Below are experts of layer 3 (counted from 0) of a mixture-of-experts language model. Rows are named router (the router's row for the expert), up (a neuron's input weights, with its number), down (a neuron's output weights, with its number) and show model dimensions 0-159. Each number is 50 + 15 x the weight over its row's rms, rounded and kept within 0 to 99.
Before each expert's rows: "mostly gets" lists some tokens that are sent to it at least half of the time. This comes from a sample of Wikipedia text that the model never trained on.

# expert 12
mostly gets: "et ", "out ", "ice ", "about ", "ake ", "be "
router:54 42 59 37 37 37 51 14 40 66 43 52 71 60 42 36 53 29 20 67 40 34 37 50 47 44 44 48 56 76 52 63 86 46 45 38 39 66 49 26 54 56 41 48 31 76 84 29 61 77 36 58 70 47 61 49 37 53 60 52 19 31 63 30 51 57 74 30 69 67 35 47 65 35 59 31 21 49 47 50 56 39 62 74 66 65 73 65 47 47 30 57 39 63 57 45 64 58 76 38 40 62 37 63 61 36 40 60 61 56 60 57 31 53 66 61 33 76 55 24 53 46 69 66 84 48 45 49 67 84 47 21 59 77 58 56 28 45 51 56 36 60 71 62 39 62 51 50 50 46 47 58 43 63 52 40 71 63 28 18
up0:82 36 41 33 48 82 41 82 48 48 47 66 33 43 41 31 49 56 52 46 63 64 41 55 23 72 53 41 47 65 47 79 56 50 46 74 53 30 72 59 64 61 60 65 45 44 35 50 49 53 28 66 61 25 54 31 64 21 28 49 22 59 46 37 50 77 39 22 49 56 61 34 54 59 32 48 63 34 80 33 35 34 35 73 34 38 59 64 50 48 68 42 48 59 76 16 56 36 56 32 66 13 54 55 34 34 39 55 57 44 48 52 69 49 43 64 47 75 43 43 47 78 42 41 40 39 55 33 51 32 23 65 16 40 41 63 32 32 44 45 38 52 32 55 89 58 49 54 47 50 39 41 44 44 66 26 35 28 43 52
down0:40 60 57 62 28 29 32 39 63 58 43 63 49 28 53 55 37 30 32 47 39 54 54 69 52 53 40 57 44 34 52 29 39 35 33 50 50 35 34 52 64 63 41 65 47 44 25 38 32 54 50 25 46 74 45 41 52 32 59 41 48 39 43 81 22 44 63 42 63 24 43 54 37 57 61 25 66 59 01 39 69 46 43 26 56 52 20 52 47 47 39 65 35 42 54 68 71 53 48 34 50 40 53 62 33 73 69 55 53 45 44 26 73 44 29 40 56 28 67 93 71 55 46 61 45 52 20 54 54 29 39 47 67 44 48 43 55 37 34 51 68 59 63 60 72 59 28 93 76 21 74 52 43 43 42 75 46 32 53 49
up1:53 41 56 41 66 70 69 31 43 24 43 51 48 56 59 40 46 34 39 72 63 40 43 65 41 32 25 50 51 58 32 63 51 32 78 50 44 34 34 43 34 72 99 16 55 66 38 62 24 22 42 34 23 42 35 57 55 66 54 36 78 51 37 39 35 69 50 45 48 83 53 57 34 40 74 48 33 39 73 49 33 58 25 46 50 34 43 54 64 52 42 37 67 45 70 61 40 57 52 38 50 57 55 60 53 60 59 61 26 34 65 48 65 40 18 78 51 43 56 34 63 53 46 33 52 26 36 52 32 38 27 22 60 51 48 16 37 57 39 56 39 70 66 34 49 63 47 39 36 46 36 49 59 39 25 57 76 42 53 45
down1:69 53 55 39 33 42 49 65 60 83 49 57 56 50 38 66 48 46 49 47 37 62 49 36 55 50 49 39 65 22 34 45 22 45 65 13 62 41 29 46 39 17 16 56 45 00 36 35 75 54 49 38 38 60 60 57 49 44 71 37 56 33 66 86 37 35 34 48 50 56 36 65 64 43 38 33 81 44 44 43 52 57 61 44 57 60 40 40 44 53 56 57 67 48 35 48 64 70 30 59 55 41 63 58 54 66 46 67 75 49 53 43 55 62 54 42 40 49 26 89 16 41 68 62 46 81 42 57 29 45 78 59 51 54 82 76 48 46 39 39 65 65 35 26 61 48 58 47 32 58 74 56 40 44 38 52 25 58 66 43
up2:58 70 40 24 42 49 72 55 68 75 47 67 63 51 26 50 55 47 44 47 55 18 48 62 48 52 23 63 44 40 40 65 37 48 66 78 52 23 59 28 49 35 50 44 40 47 43 55 53 38 63 55 78 64 31 55 77 60 45 74 64 72 40 63 59 61 47 18 61 42 59 39 59 07 72 80 56 44 52 31 11 54 52 24 33 29 77 72 64 17 39 44 41 40 68 47 71 37 49 38 37 36 13 51 53 42 19 48 60 51 59 63 46 55 52 43 22 63 42 43 46 58 30 41 42 43 46 35 46 60 33 50 33 57 51 53 57 44 56 47 76 46 54 62 30 40 19 48 57 53 47 53 46 67 38 23 66 36 57 60
down2:36 28 54 73 33 68 50 39 41 39 86 53 45 50 66 60 40 53 56 61 54 56 64 40 69 38 39 40 45 73 59 38 44 36 47 61 51 59 59 94 31 56 57 47 49 47 19 18 57 47 64 51 51 41 37 73 53 47 37 40 15 60 58 34 57 56 37 43 45 32 50 53 52 65 42 70 55 73 87 61 78 59 54 39 54 79 19 13 48 64 55 52 42 50 55 71 49 84 54 55 57 62 60 49 56 40 50 24 47 45 38 48 54 48 80 66 44 49 43 86 34 28 86 38 56 36 61 65 36 52 68 52 23 35 42 76 64 42 44 48 36 32 30 33 56 54 65 59 44 41 48 53 62 19 58 68 57 41 35 50
up3:24 56 59 43 50 31 42 53 50 64 34 67 24 50 62 40 71 49 39 21 56 66 64 46 37 41 62 25 24 30 45 68 63 40 32 71 50 34 40 43 61 37 46 60 64 60 39 32 49 54 56 43 76 51 61 50 39 44 59 34 57 45 51 72 47 52 46 69 35 68 32 49 41 58 52 43 66 52 53 41 49 40 34 31 39 30 80 77 47 77 68 54 38 46 74 58 69 42 68 33 81 87 35 51 42 55 76 62 49 49 47 18 39 52 54 70 41 80 49 63 28 42 55 38 44 43 59 62 57 44 50 50 47 62 70 47 47 79 26 27 58 32 87 46 63 50 38 15 51 69 39 53 32 54 76 83 24 45 47 40
down3:48 19 34 73 50 36 73 51 46 51 84 50 89 69 56 53 38 57 55 61 26 40 39 75 50 31 35 74 58 73 34 64 42 56 49 62 27 53 48 50 25 56 52 84 52 70 39 52 57 53 59 76 27 73 16 49 38 66 54 81 34 56 22 78 65 39 64 56 74 39 55 36 53 57 47 25 56 54 54 55 46 31 71 56 43 55 40 41 62 37 55 55 77 81 42 50 57 51 55 68 29 28 77 61 51 57 20 43 64 44 58 46 48 43 33 41 46 60 47 44 63 49 80 43 79 40 54 64 39 34 72 37 56 31 44 74 51 29 60 40 29 52 50 38 41 44 38 64 52 57 48 54 63 59 43 39 77 31 54 62
up4:60 51 53 37 52 60 70 31 37 45 38 39 56 59 60 52 59 30 77 42 45 62 57 59 34 47 52 45 34 64 64 28 65 65 53 60 59 38 69 70 27 70 53 39 44 26 64 62 14 69 36 16 56 53 61 61 46 73 56 58 34 63 56 48 47 59 42 31 49 43 59 38 67 52 85 73 68 35 52 66 42 45 75 74 44 37 29 57 24 36 56 97 70 43 50 24 54 47 44 65 58 42 69 40 78 64 41 38 44 63 53 32 64 50 33 54 58 35 42 64 60 31 39 39 43 46 60 28 38 37 51 40 41 68 49 70 54 79 42 66 64 71 74 58 81 71 58 37 46 33 28 52 36 18 48 41 29 45 27 50
down4:49 35 41 48 69 37 55 76 47 54 36 44 29 51 31 52 33 62 63 55 39 18 46 55 45 34 63 47 50 28 61 65 47 12 29 46 21 64 29 36 60 26 59 59 61 60 62 62 74 53 74 51 57 43 71 46 67 38 79 68 42 60 39 49 66 58 32 58 41 75 42 48 55 45 12 44 05 61 26 23 29 56 44 19 45 57 38 72 73 52 56 40 63 49 34 37 50 34 72 32 36 54 52 68 52 41 61 54 69 61 38 86 24 53 51 35 54 56 37 47 52 64 62 57 45 67 65 46 64 48 49 76 49 69 75 44 59 33 54 24 60 36 47 60 46 28 52 61 37 34 39 51 79 59 60 47 29 38 54 54
up5:56 24 51 79 31 97 47 69 29 52 52 44 50 55 36 52 77 50 48 52 54 54 50 42 82 20 45 60 40 58 41 76 57 70 50 57 69 45 27 72 85 36 57 40 54 46 59 63 61 30 78 70 40 27 38 56 53 45 29 42 45 56 47 61 61 60 35 43 68 60 45 57 45 48 51 83 46 70 36 53 48 61 52 68 47 53 43 42 43 32 60 57 55 33 33 40 70 44 69 58 52 78 37 46 22 63 51 54 64 79 57 50 64 56 52 56 53 32 44 49 53 51 45 27 43 32 44 56 41 59 46 13 34 55 51 49 61 58 41 71 36 46 61 66 61 43 29 22 36 53 69 79 65 47 51 78 91 65 49 15
down5:18 62 68 36 91 22 63 44 48 50 38 52 37 77 49 53 45 59 50 45 57 46 66 45 10 57 26 29 63 29 48 31 35 38 59 55 47 64 57 54 33 61 49 22 43 25 61 56 51 69 50 58 61 67 53 36 46 25 62 49 50 54 39 24 18 55 64 84 27 34 70 68 45 49 28 24 65 20 50 36 43 66 48 60 37 48 62 52 60 64 56 47 52 56 83 43 32 70 58 61 37 34 57 57 48 45 53 45 53 57 38 29 41 62 50 29 49 57 51 55 46 36 35 75 42 23 44 41 55 43 35 59 64 41 38 44 50 19 34 33 36 39 53 54 33 37 35 58 35 73 34 26 45 64 37 42 42 58 19 78
up6:49 45 75 52 61 50 36 52 59 22 57 58 38 50 29 74 76 49 41 28 62 43 47 59 40 54 41 66 30 42 48 40 44 52 17 42 54 73 24 59 64 76 57 46 41 63 34 73 37 56 66 68 80 55 31 57 75 72 36 66 39 52 56 61 57 34 32 29 48 55 48 44 53 66 56 46 57 39 56 70 60 73 38 73 51 52 33 49 12 68 55 63 64 64 54 44 67 65 50 49 58 54 55 56 21 29 58 15 63 50 57 22 38 51 49 38 39 46 50 56 56 65 35 49 47 33 58 85 31 35 78 42 43 56 45 08 66 73 45 44 39 41 35 70 53 41 62 21 71 34 28 42 31 43 44 58 60 49 46 18
down6:39 71 42 56 40 39 49 36 52 59 20 27 51 45 37 38 04 33 47 35 64 59 46 77 62 21 56 27 48 46 52 39 39 61 26 73 47 43 70 51 28 61 58 64 46 44 40 37 50 29 51 42 52 44 46 29 57 61 54 41 54 79 41 49 65 56 67 82 59 40 51 21 54 54 53 63 46 62 56 48 34 50 70 34 58 37 42 68 37 42 39 40 49 58 57 32 17 29 58 52 79 62 60 55 43 72 76 77 33 56 70 52 34 31 73 25 44 61 44 74 40 53 54 36 46 79 62 48 83 68 61 40 35 61 62 82 60 22 42 35 56 75 45 58 60 53 47 73 23 35 69 54 35 44 54 54 44 34 61 58

# expert 1
mostly gets: "D", "d", "and", "od", "id", "ud"
router:26 35 39 28 45 36 71 82 47 22 31 26 16 52 81 60 63 46 48 49 34 61 39 66 59 77 55 55 57 53 55 40 50 58 50 73 31 43 77 53 22 52 44 33 45 62 48 47 28 56 56 39 26 78 67 77 45 59 36 51 50 31 43 74 56 59 47 68 29 48 42 32 37 34 47 57 53 36 34 52 76 44 35 70 54 55 57 69 60 42 16 52 38 62 33 52 23 59 64 75 51 58 52 51 51 50 53 53 20 35 49 73 49 56 43 54 25 34 69 49 63 64 39 32 79 58 32 41 67 61 45 36 78 31 80 56 24 68 51 36 24 60 40 42 63 33 42 28 57 60 66 42 51 46 60 53 40 57 33 39
up0:39 63 64 51 44 60 50 80 46 62 66 54 34 31 49 66 51 30 31 57 26 44 31 56 55 43 48 34 50 48 34 66 43 38 46 52 50 61 58 62 47 33 26 54 38 41 74 72 67 33 56 57 51 72 16 71 41 57 37 51 80 70 56 31 45 30 50 38 68 46 82 71 66 48 68 57 64 51 52 72 31 66 58 56 53 44 42 19 57 40 54 24 47 48 17 48 30 55 74 51 33 71 66 64 42 31 40 48 39 61 29 22 31 31 43 74 51 35 78 38 70 66 47 55 52 27 60 47 63 37 36 44 55 25 53 41 82 60 42 64 56 16 68 44 50 70 63 59 40 19 47 38 37 55 65 51 43 24 69 38
down0:38 51 25 23 66 46 61 67 64 36 74 21 35 46 43 55 53 58 32 47 71 61 59 17 53 27 37 68 56 55 31 58 60 65 38 55 55 49 49 68 51 47 47 46 65 55 31 11 55 56 31 35 45 39 66 00 61 52 46 41 43 60 18 59 47 64 28 49 63 40 39 32 44 56 54 46 53 35 48 46 73 17 49 77 48 53 63 65 61 57 58 64 34 74 54 48 45 40 19 45 46 45 32 54 34 56 47 77 43 63 57 49 71 30 54 61 56 95 43 58 60 39 42 39 61 66 53 41 64 44 51 52 56 63 35 55 56 76 31 51 41 42 46 44 35 35 71 53 83 45 50 54 65 32 24 40 24 31 36 60
up1:38 49 47 47 31 43 60 55 38 53 59 64 08 53 81 32 33 48 65 70 88 48 33 43 48 63 68 39 62 46 69 80 54 53 35 77 44 36 44 35 47 76 33 68 44 51 67 64 68 54 43 41 59 57 47 56 69 36 74 38 20 45 24 41 32 61 63 46 24 43 65 55 39 58 52 58 77 37 44 68 41 45 71 53 31 42 57 43 48 50 27 45 45 16 16 46 72 67 62 56 42 57 65 83 31 53 49 57 61 47 62 73 30 50 58 48 78 31 67 49 41 49 53 60 40 48 67 27 39 50 48 33 34 60 32 70 53 61 61 40 39 37 24 57 82 42 39 47 55 35 54 30 54 39 61 46 70 22 37 52
down1:50 59 37 50 96 75 36 49 82 59 48 37 92 58 28 24 60 60 35 74 51 59 62 22 70 46 56 47 40 61 42 39 33 75 42 55 33 45 52 58 53 51 69 13 52 42 46 39 55 72 74 15 54 45 56 43 66 45 49 57 87 62 46 27 56 21 55 56 43 42 58 46 60 32 43 46 17 44 51 50 47 72 65 65 70 49 45 61 55 49 52 43 31 47 22 46 58 69 41 41 57 83 45 30 57 44 48 51 46 66 51 26 40 59 45 86 54 49 50 36 44 52 61 43 30 39 71 72 44 30 50 48 53 61 41 48 78 31 58 50 47 66 70 26 33 57 36 58 65 60 61 42 37 55 38 58 34 65 42 28
up2:66 47 29 76 36 64 53 36 70 61 74 62 57 54 63 45 55 71 38 49 54 37 56 56 44 45 24 44 30 53 39 35 78 66 51 69 43 58 66 56 60 33 46 25 56 71 74 36 41 58 41 85 70 61 29 43 51 58 65 65 68 74 72 36 35 46 35 59 72 33 22 44 50 51 63 69 45 51 65 63 69 66 58 28 48 32 41 26 33 35 51 48 52 72 21 06 56 07 67 23 68 53 44 62 64 33 60 53 59 63 61 43 40 31 34 72 47 44 47 68 62 53 57 31 56 45 55 39 32 66 45 61 55 56 48 43 35 42 65 49 51 57 38 34 67 74 73 66 48 53 64 66 73 49 36 63 31 37 46 72
down2:47 52 60 31 48 24 48 40 42 50 52 41 47 53 74 47 55 56 46 46 57 53 48 39 37 37 71 31 49 53 59 71 33 56 63 36 42 30 49 58 49 46 79 67 28 43 31 69 53 39 34 33 53 53 62 28 38 41 48 27 42 53 27 27 37 67 18 25 35 58 52 17 55 42 51 53 70 25 26 35 43 55 44 41 11 81 28 45 40 13 45 45 53 55 40 66 33 56 44 57 83 56 60 51 39 70 41 35 40 46 50 36 33 48 64 71 39 23 50 63 62 46 39 43 52 35 60 15 67 40 40 41 78 66 60 57 32 69 47 16 58 25 60 56 61 57 33 30 48 58 37 31 65 49 68 44 75 45 80 50
up3:72 40 61 60 35 37 69 28 34 34 53 51 37 60 39 37 64 57 27 66 48 36 89 31 41 59 75 15 35 36 48 55 78 34 49 39 51 26 66 62 26 56 58 52 52 52 41 28 25 58 67 64 23 45 53 38 40 59 32 56 40 40 57 49 28 44 96 58 72 18 59 38 30 55 86 38 69 44 37 41 50 50 60 31 54 43 41 61 55 52 31 73 45 52 48 71 37 46 69 61 37 43 24 58 64 59 31 60 50 49 52 66 50 57 30 39 60 52 41 46 62 32 61 51 56 16 56 46 44 47 31 66 54 41 42 55 57 51 22 49 56 48 61 49 27 34 36 36 64 43 68 57 59 51 60 57 26 81 85 39
down3:28 57 38 47 36 49 66 72 51 65 65 38 75 66 66 42 40 55 71 61 41 32 53 40 59 68 46 25 53 77 22 72 56 47 59 63 20 57 38 35 53 81 57 22 49 65 33 37 43 48 35 49 79 61 51 44 66 34 46 28 63 35 49 46 41 68 35 36 54 51 53 42 45 58 32 62 46 47 37 50 47 49 30 69 54 47 47 63 74 81 60 38 54 47 44 05 59 68 53 48 53 49 41 34 38 49 75 30 30 37 49 74 46 38 48 48 82 55 58 63 41 40 68 46 56 56 07 69 32 60 62 12 65 46 25 68 29 57 82 55 54 65 50 39 31 47 52 41 63 69 47 46 43 33 52 34 74 50 29 54
up4:49 53 37 73 54 79 58 46 32 78 64 50 58 30 42 81 54 64 21 40 62 56 49 54 62 52 78 40 59 43 36 49 91 88 28 30 49 58 58 55 82 59 48 65 99 58 34 50 43 54 60 42 48 59 48 42 91 56 52 43 51 28 31 62 68 60 51 31 53 71 67 60 55 58 36 52 37 25 49 56 67 67 26 67 62 60 56 49 40 40 52 49 18 40 51 45 63 51 47 59 53 59 49 34 50 55 35 38 58 51 64 38 70 65 30 76 41 43 79 45 61 53 60 61 50 30 49 37 37 67 37 56 48 82 46 49 59 60 64 09 50 52 43 42 65 37 60 60 59 58 58 48 26 28 31 59 47 49 47 59
down4:46 74 45 45 34 38 39 49 54 40 89 69 18 37 41 54 37 34 54 46 31 62 72 62 61 40 24 59 53 62 54 53 30 44 30 83 48 49 32 30 58 58 55 55 34 71 45 55 53 38 42 48 72 39 40 39 35 52 49 62 65 53 17 51 40 65 76 33 20 47 44 46 69 73 18 64 62 72 39 29 68 49 46 37 62 53 43 38 64 50 42 42 70 47 55 32 52 69 49 52 47 29 43 32 63 48 59 66 40 61 70 57 42 10 49 42 17 20 25 19 44 42 43 59 27 57 55 40 58 42 47 60 51 47 41 76 61 09 46 67 57 37 49 27 52 63 47 68 31 37 59 33 61 58 37 48 47 49 53 21
up5:62 48 71 46 59 29 39 76 47 68 60 54 36 38 50 48 59 53 63 41 29 35 54 47 37 62 55 71 37 52 76 57 78 60 70 23 49 48 40 65 46 75 31 51 13 56 36 63 45 75 34 61 60 60 83 62 61 46 26 65 33 50 57 90 24 46 52 28 64 52 67 23 60 38 14 50 19 39 38 38 72 40 39 63 73 40 63 48 36 61 58 31 43 54 41 43 55 56 94 37 77 44 54 39 42 50 24 44 47 50 58 48 91 40 60 35 47 76 68 47 60 28 44 53 56 47 43 54 63 60 40 64 46 64 72 36 36 53 46 45 46 46 59 36 46 55 70 57 69 42 56 52 60 61 38 21 57 56 54 32
down5:38 74 41 51 59 49 71 50 30 60 43 22 36 58 32 54 35 35 63 61 39 19 61 52 44 60 20 22 49 27 20 51 15 48 56 55 23 69 54 54 58 00 37 30 61 50 32 55 43 24 55 63 60 26 44 66 51 42 47 30 66 41 38 36 43 63 83 54 44 50 29 60 32 68 53 51 56 46 64 64 53 59 55 53 58 67 64 87 67 69 50 44 39 49 43 21 52 47 40 65 57 62 57 49 59 32 66 39 50 60 32 71 35 50 48 65 47 69 45 81 31 38 49 52 51 57 44 50 38 46 81 52 58 12 47 61 53 43 57 40 30 77 42 54 66 58 46 37 36 42 42 56 35 61 54 67 32 21 41 41
up6:68 36 49 34 28 53 47 39 34 24 66 41 49 45 26 50 60 52 57 76 55 53 56 17 56 71 47 34 42 47 45 39 41 47 52 63 53 55 33 25 60 54 80 67 57 66 40 38 39 38 26 71 61 42 84 46 43 39 42 78 44 64 34 57 60 75 90 43 62 43 85 21 59 08 83 57 40 59 44 59 45 48 45 58 47 44 42 47 37 50 54 57 50 61 49 70 57 61 32 59 39 53 54 14 24 45 45 58 50 36 40 35 65 54 80 37 61 43 56 44 54 73 55 50 89 29 48 43 81 67 47 60 69 38 44 73 56 49 26 37 53 44 54 54 39 60 28 43 33 70 33 71 50 44 63 50 43 44 64 44
down6:51 50 68 40 56 43 57 25 67 54 44 53 03 45 27 65 22 33 43 29 65 64 41 46 48 20 57 71 63 27 46 49 65 42 52 52 61 59 42 59 32 58 37 64 32 47 31 35 62 87 70 36 65 59 38 30 58 34 60 43 43 27 47 42 64 38 30 47 33 40 52 58 69 14 56 28 90 61 53 38 43 83 46 49 38 48 40 71 34 64 50 44 41 32 53 42 44 37 51 39 57 38 31 42 66 41 56 46 50 74 63 41 18 50 28 60 41 53 53 50 19 59 53 52 49 46 51 38 27 50 33 31 27 54 40 36 59 71 49 38 16 43 68 50 49 18 63 55 44 72 60 42 36 66 42 36 54 24 53 60

# expert 5
mostly gets: "r", "ag", "di", "ur", "ir", "tur"
router:58 39 19 38 38 27 29 31 45 37 38 71 51 23 35 75 75 14 61 54 40 66 66 45 73 42 48 38 58 14 35 46 38 26 54 37 47 52 46 65 47 61 70 32 66 43 69 53 34 56 63 32 47 74 28 45 39 36 38 38 63 08 68 25 47 60 43 54 63 64 35 57 26 43 52 36 66 53 63 55 43 67 45 68 73 51 56 62 61 35 77 80 47 53 45 42 56 31 68 57 68 36 34 48 55 40 45 71 64 57 66 34 07 59 47 52 52 54 61 60 54 61 27 48 81 45 50 46 49 45 60 47 48 32 33 57 51 72 70 74 38 58 30 51 41 57 42 59 51 36 41 57 22 58 43 60 56 20 50 59
up0:49 45 56 48 51 62 63 49 91 60 33 64 39 88 72 90 69 57 59 55 50 22 44 31 59 55 75 86 60 48 46 46 58 41 08 38 36 36 29 73 69 46 78 43 34 54 49 57 42 39 77 57 53 54 42 43 35 69 50 72 28 51 59 58 61 37 34 61 60 58 37 37 48 45 60 48 63 27 54 62 61 42 76 66 44 69 68 42 71 61 22 53 39 57 85 43 46 26 66 51 68 50 32 40 28 50 64 47 47 51 53 66 64 46 65 29 69 69 32 59 66 42 71 67 63 50 77 44 65 63 38 62 52 36 61 57 46 61 57 36 69 51 44 44 35 64 44 25 45 55 48 65 67 37 49 70 72 49 62 45
down0:47 57 48 68 67 45 65 62 48 51 37 59 46 13 25 29 80 49 38 37 53 53 27 69 47 40 44 50 51 51 63 33 43 43 51 69 48 68 52 53 50 46 56 41 38 71 55 20 41 25 45 27 60 54 49 86 42 55 47 22 26 50 39 71 39 66 55 25 56 64 59 36 46 59 55 26 59 50 61 69 37 78 13 35 51 49 49 72 48 48 75 53 47 43 57 44 56 47 56 26 49 42 57 38 75 42 64 56 39 32 54 50 33 71 43 62 49 31 56 48 61 35 55 37 35 70 24 56 64 33 47 52 69 50 16 61 45 50 42 75 60 52 67 31 66 21 59 52 56 40 77 64 24 73 36 57 88 74 38 24
up1:60 70 45 69 30 51 69 50 62 28 42 66 40 36 65 65 52 55 75 66 57 72 62 29 61 41 36 57 75 67 70 78 42 65 64 45 20 46 38 05 51 42 37 55 51 40 41 47 64 50 70 54 57 39 73 71 51 54 54 79 54 35 55 83 43 56 58 41 37 47 53 55 52 22 52 80 27 75 50 56 56 48 56 62 38 32 48 46 54 36 69 62 74 58 59 35 57 47 60 58 60 51 56 27 25 43 43 59 48 56 55 15 64 55 57 48 55 56 60 11 56 46 40 52 53 59 41 75 37 56 47 43 24 53 51 35 33 65 55 70 45 52 55 33 60 58 82 49 52 85 73 40 37 21 59 53 76 19 40 59
down1:35 44 25 45 42 33 55 46 50 75 35 35 35 43 69 52 57 52 42 63 32 64 40 52 58 46 55 56 41 46 29 17 52 47 29 34 44 71 53 58 40 58 30 53 22 64 34 67 28 30 30 28 35 63 41 31 61 65 52 60 33 43 59 49 51 08 64 24 43 19 17 61 41 56 49 36 64 32 49 32 27 36 60 46 44 24 33 23 84 32 35 50 56 49 53 62 59 31 66 36 75 72 49 33 70 50 52 54 44 45 36 82 56 56 60 60 51 45 61 49 52 48 55 45 78 48 36 54 43 43 69 38 35 61 57 05 56 52 41 28 55 68 85 24 55 49 36 51 49 63 59 67 52 56 50 58 54 54 24 53
up2:43 51 75 62 60 37 37 53 49 28 42 33 67 61 58 61 59 76 46 51 54 47 70 40 61 46 66 19 51 85 51 49 56 57 77 59 37 32 45 45 96 44 73 70 48 39 48 37 52 34 64 69 68 58 57 63 69 62 55 78 32 49 36 35 52 48 30 62 84 58 39 49 49 31 72 33 18 81 82 54 67 59 38 59 62 68 23 23 70 25 58 58 21 22 67 53 41 36 77 64 55 69 52 50 50 53 54 48 50 53 46 68 67 69 64 61 33 39 58 39 50 41 39 56 65 50 30 45 31 72 50 85 39 52 56 44 53 48 33 34 50 43 73 47 51 46 51 72 53 38 45 55 51 63 36 47 50 44 46 70
down2:66 63 61 37 53 68 47 35 37 31 78 19 23 26 47 45 46 51 63 65 61 65 42 44 46 30 37 66 36 31 55 61 44 48 24 37 30 41 49 61 56 50 37 64 64 69 76 59 54 67 13 46 26 52 56 64 37 47 39 47 44 64 52 52 49 45 57 88 36 51 71 43 43 24 33 43 75 30 41 70 46 40 73 56 55 57 58 67 23 71 85 31 61 24 33 68 80 49 30 56 57 48 54 51 55 74 65 53 60 32 56 51 41 47 40 46 42 66 73 62 05 81 44 47 62 56 51 47 43 25 48 59 53 56 56 34 62 53 50 30 51 35 57 54 73 39 57 60 65 37 61 71 72 53 52 65 58 31 37 66
up3:42 23 45 42 46 43 32 65 26 55 50 50 64 54 42 61 58 33 65 33 67 45 26 38 36 44 44 96 54 39 34 54 39 37 52 74 38 51 73 39 58 48 38 55 67 46 50 30 46 46 80 24 73 33 46 53 30 65 64 25 34 62 40 56 66 69 56 63 52 33 66 48 51 33 35 69 05 40 57 49 81 63 51 40 46 43 58 47 63 35 51 47 39 78 37 63 61 54 48 38 19 41 53 51 37 76 50 48 45 57 46 50 45 50 66 23 30 46 46 57 64 41 46 25 60 41 27 08 33 61 35 66 34 80 42 72 64 48 44 32 58 34 51 60 57 61 74 31 63 40 70 54 51 26 69 24 58 44 56 62
down3:48 78 35 59 42 34 48 16 65 47 21 50 33 55 58 58 51 67 31 48 48 57 85 52 44 45 52 25 57 54 46 40 65 55 37 52 58 31 43 52 58 50 50 58 33 55 72 50 59 34 59 37 39 34 44 40 61 48 34 52 36 19 22 37 57 37 68 19 32 19 37 47 37 72 68 19 77 58 50 49 27 40 47 48 67 38 30 22 83 45 48 54 12 67 50 82 54 49 32 48 75 32 54 56 38 31 46 20 38 48 63 53 60 66 28 45 39 60 37 57 40 47 61 67 37 55 42 83 45 55 56 63 51 79 56 28 34 64 54 50 49 84 38 34 49 55 40 60 42 53 60 56 48 75 69 47 36 40 60 62
up4:33 24 45 97 19 58 61 43 51 59 32 47 74 30 71 62 49 27 57 78 47 77 64 27 45 50 52 61 57 55 53 56 37 44 54 57 51 36 48 57 31 58 52 51 11 66 59 27 39 36 46 72 50 57 49 40 44 39 71 51 67 32 50 40 27 54 42 56 67 61 58 55 81 50 33 73 43 76 30 56 91 53 53 71 39 79 48 28 40 29 32 46 44 56 63 68 49 22 39 41 33 30 54 74 63 34 45 48 62 30 52 41 36 54 49 47 41 47 32 68 18 54 48 52 49 30 48 23 47 54 49 38 66 59 67 67 66 61 28 48 51 32 81 46 75 40 35 51 44 47 52 48 33 45 54 35 38 56 40 41
down4:52 48 32 36 60 65 23 58 47 60 61 35 43 68 52 45 91 71 40 53 70 34 51 43 44 75 52 48 67 41 37 52 57 53 20 44 47 84 93 37 68 56 37 59 46 30 47 41 68 75 44 41 87 41 43 37 92 52 43 64 35 38 41 42 44 57 47 45 47 65 42 51 42 41 66 52 29 27 59 74 51 44 69 39 59 53 72 62 57 57 62 67 38 60 25 52 42 66 53 91 58 63 44 61 12 45 27 41 45 55 63 50 76 81 40 63 47 46 45 13 58 50 69 62 52 54 38 55 32 51 42 75 47 52 56 63 49 45 49 53 62 30 55 33 50 71 69 65 66 31 50 49 59 25 45 44 44 60 44 56
up5:70 49 21 43 48 62 45 34 51 23 20 24 59 48 34 83 65 27 38 52 45 49 48 58 41 59 66 53 71 59 59 66 56 29 65 70 47 26 59 43 77 58 54 48 55 21 58 24 74 49 29 69 57 44 52 32 42 58 35 42 41 60 37 65 59 54 37 48 55 57 61 40 58 43 58 45 67 53 44 71 16 29 66 58 24 47 69 22 44 62 14 42 52 36 26 54 73 61 81 59 78 26 40 47 52 73 54 61 72 59 46 51 61 39 34 56 66 69 55 71 63 53 19 22 57 31 58 88 49 41 38 65 42 42 42 51 64 61 49 49 51 37 46 37 42 44 57 40 70 59 80 42 33 58 42 61 51 50 40 43
down5:34 56 23 39 56 70 72 79 35 81 44 56 36 55 41 40 54 70 42 60 65 50 51 58 26 85 57 34 41 32 44 45 77 75 61 29 41 38 43 61 57 18 60 69 55 36 37 62 37 49 60 31 71 64 54 53 46 44 52 41 49 64 29 33 49 49 72 45 44 66 56 69 46 52 37 56 61 45 61 40 67 63 19 42 62 43 41 63 39 44 77 50 56 40 54 75 43 27 30 39 39 64 35 36 48 49 60 62 70 70 34 59 43 63 46 66 42 78 64 51 19 48 77 37 51 55 35 25 68 47 62 68 53 26 53 29 57 70 30 66 52 76 41 63 67 71 50 53 29 71 44 67 56 86 60 76 42 59 66 57
up6:30 30 51 47 25 41 42 59 72 37 65 19 21 31 30 47 32 62 48 77 63 58 61 44 46 66 76 42 36 88 73 53 61 59 63 70 51 35 44 59 46 39 27 67 42 54 56 50 66 61 37 82 51 25 70 63 43 52 61 45 63 37 23 57 75 57 58 36 59 63 45 57 15 62 61 68 63 43 50 53 62 64 36 56 35 40 46 50 37 34 42 36 22 50 40 65 45 56 70 65 43 51 59 31 61 63 55 47 53 45 30 67 56 09 29 27 43 35 62 50 35 62 31 48 56 63 61 31 35 45 57 66 51 42 45 73 71 53 79 43 67 58 49 49 84 75 66 49 50 59 66 26 47 54 64 62 43 69 70 51
down6:46 66 33 52 68 47 48 54 32 72 21 61 71 66 80 57 46 58 46 13 35 49 53 10 84 25 64 71 64 48 49 40 79 59 50 42 56 28 37 32 54 48 45 70 52 80 67 53 46 66 58 40 65 59 40 59 59 52 75 48 55 62 62 45 43 33 26 71 51 26 51 40 59 37 22 22 54 35 55 47 55 46 52 28 46 48 48 51 82 56 61 51 57 59 68 32 28 37 60 49 19 58 42 62 37 51 68 64 37 74 63 57 59 55 45 59 37 51 45 39 70 69 46 42 42 65 56 81 51 53 25 48 31 59 81 46 47 43 38 50 59 22 42 62 15 18 28 52 40 46 54 77 42 52 55 46 54 48 49 44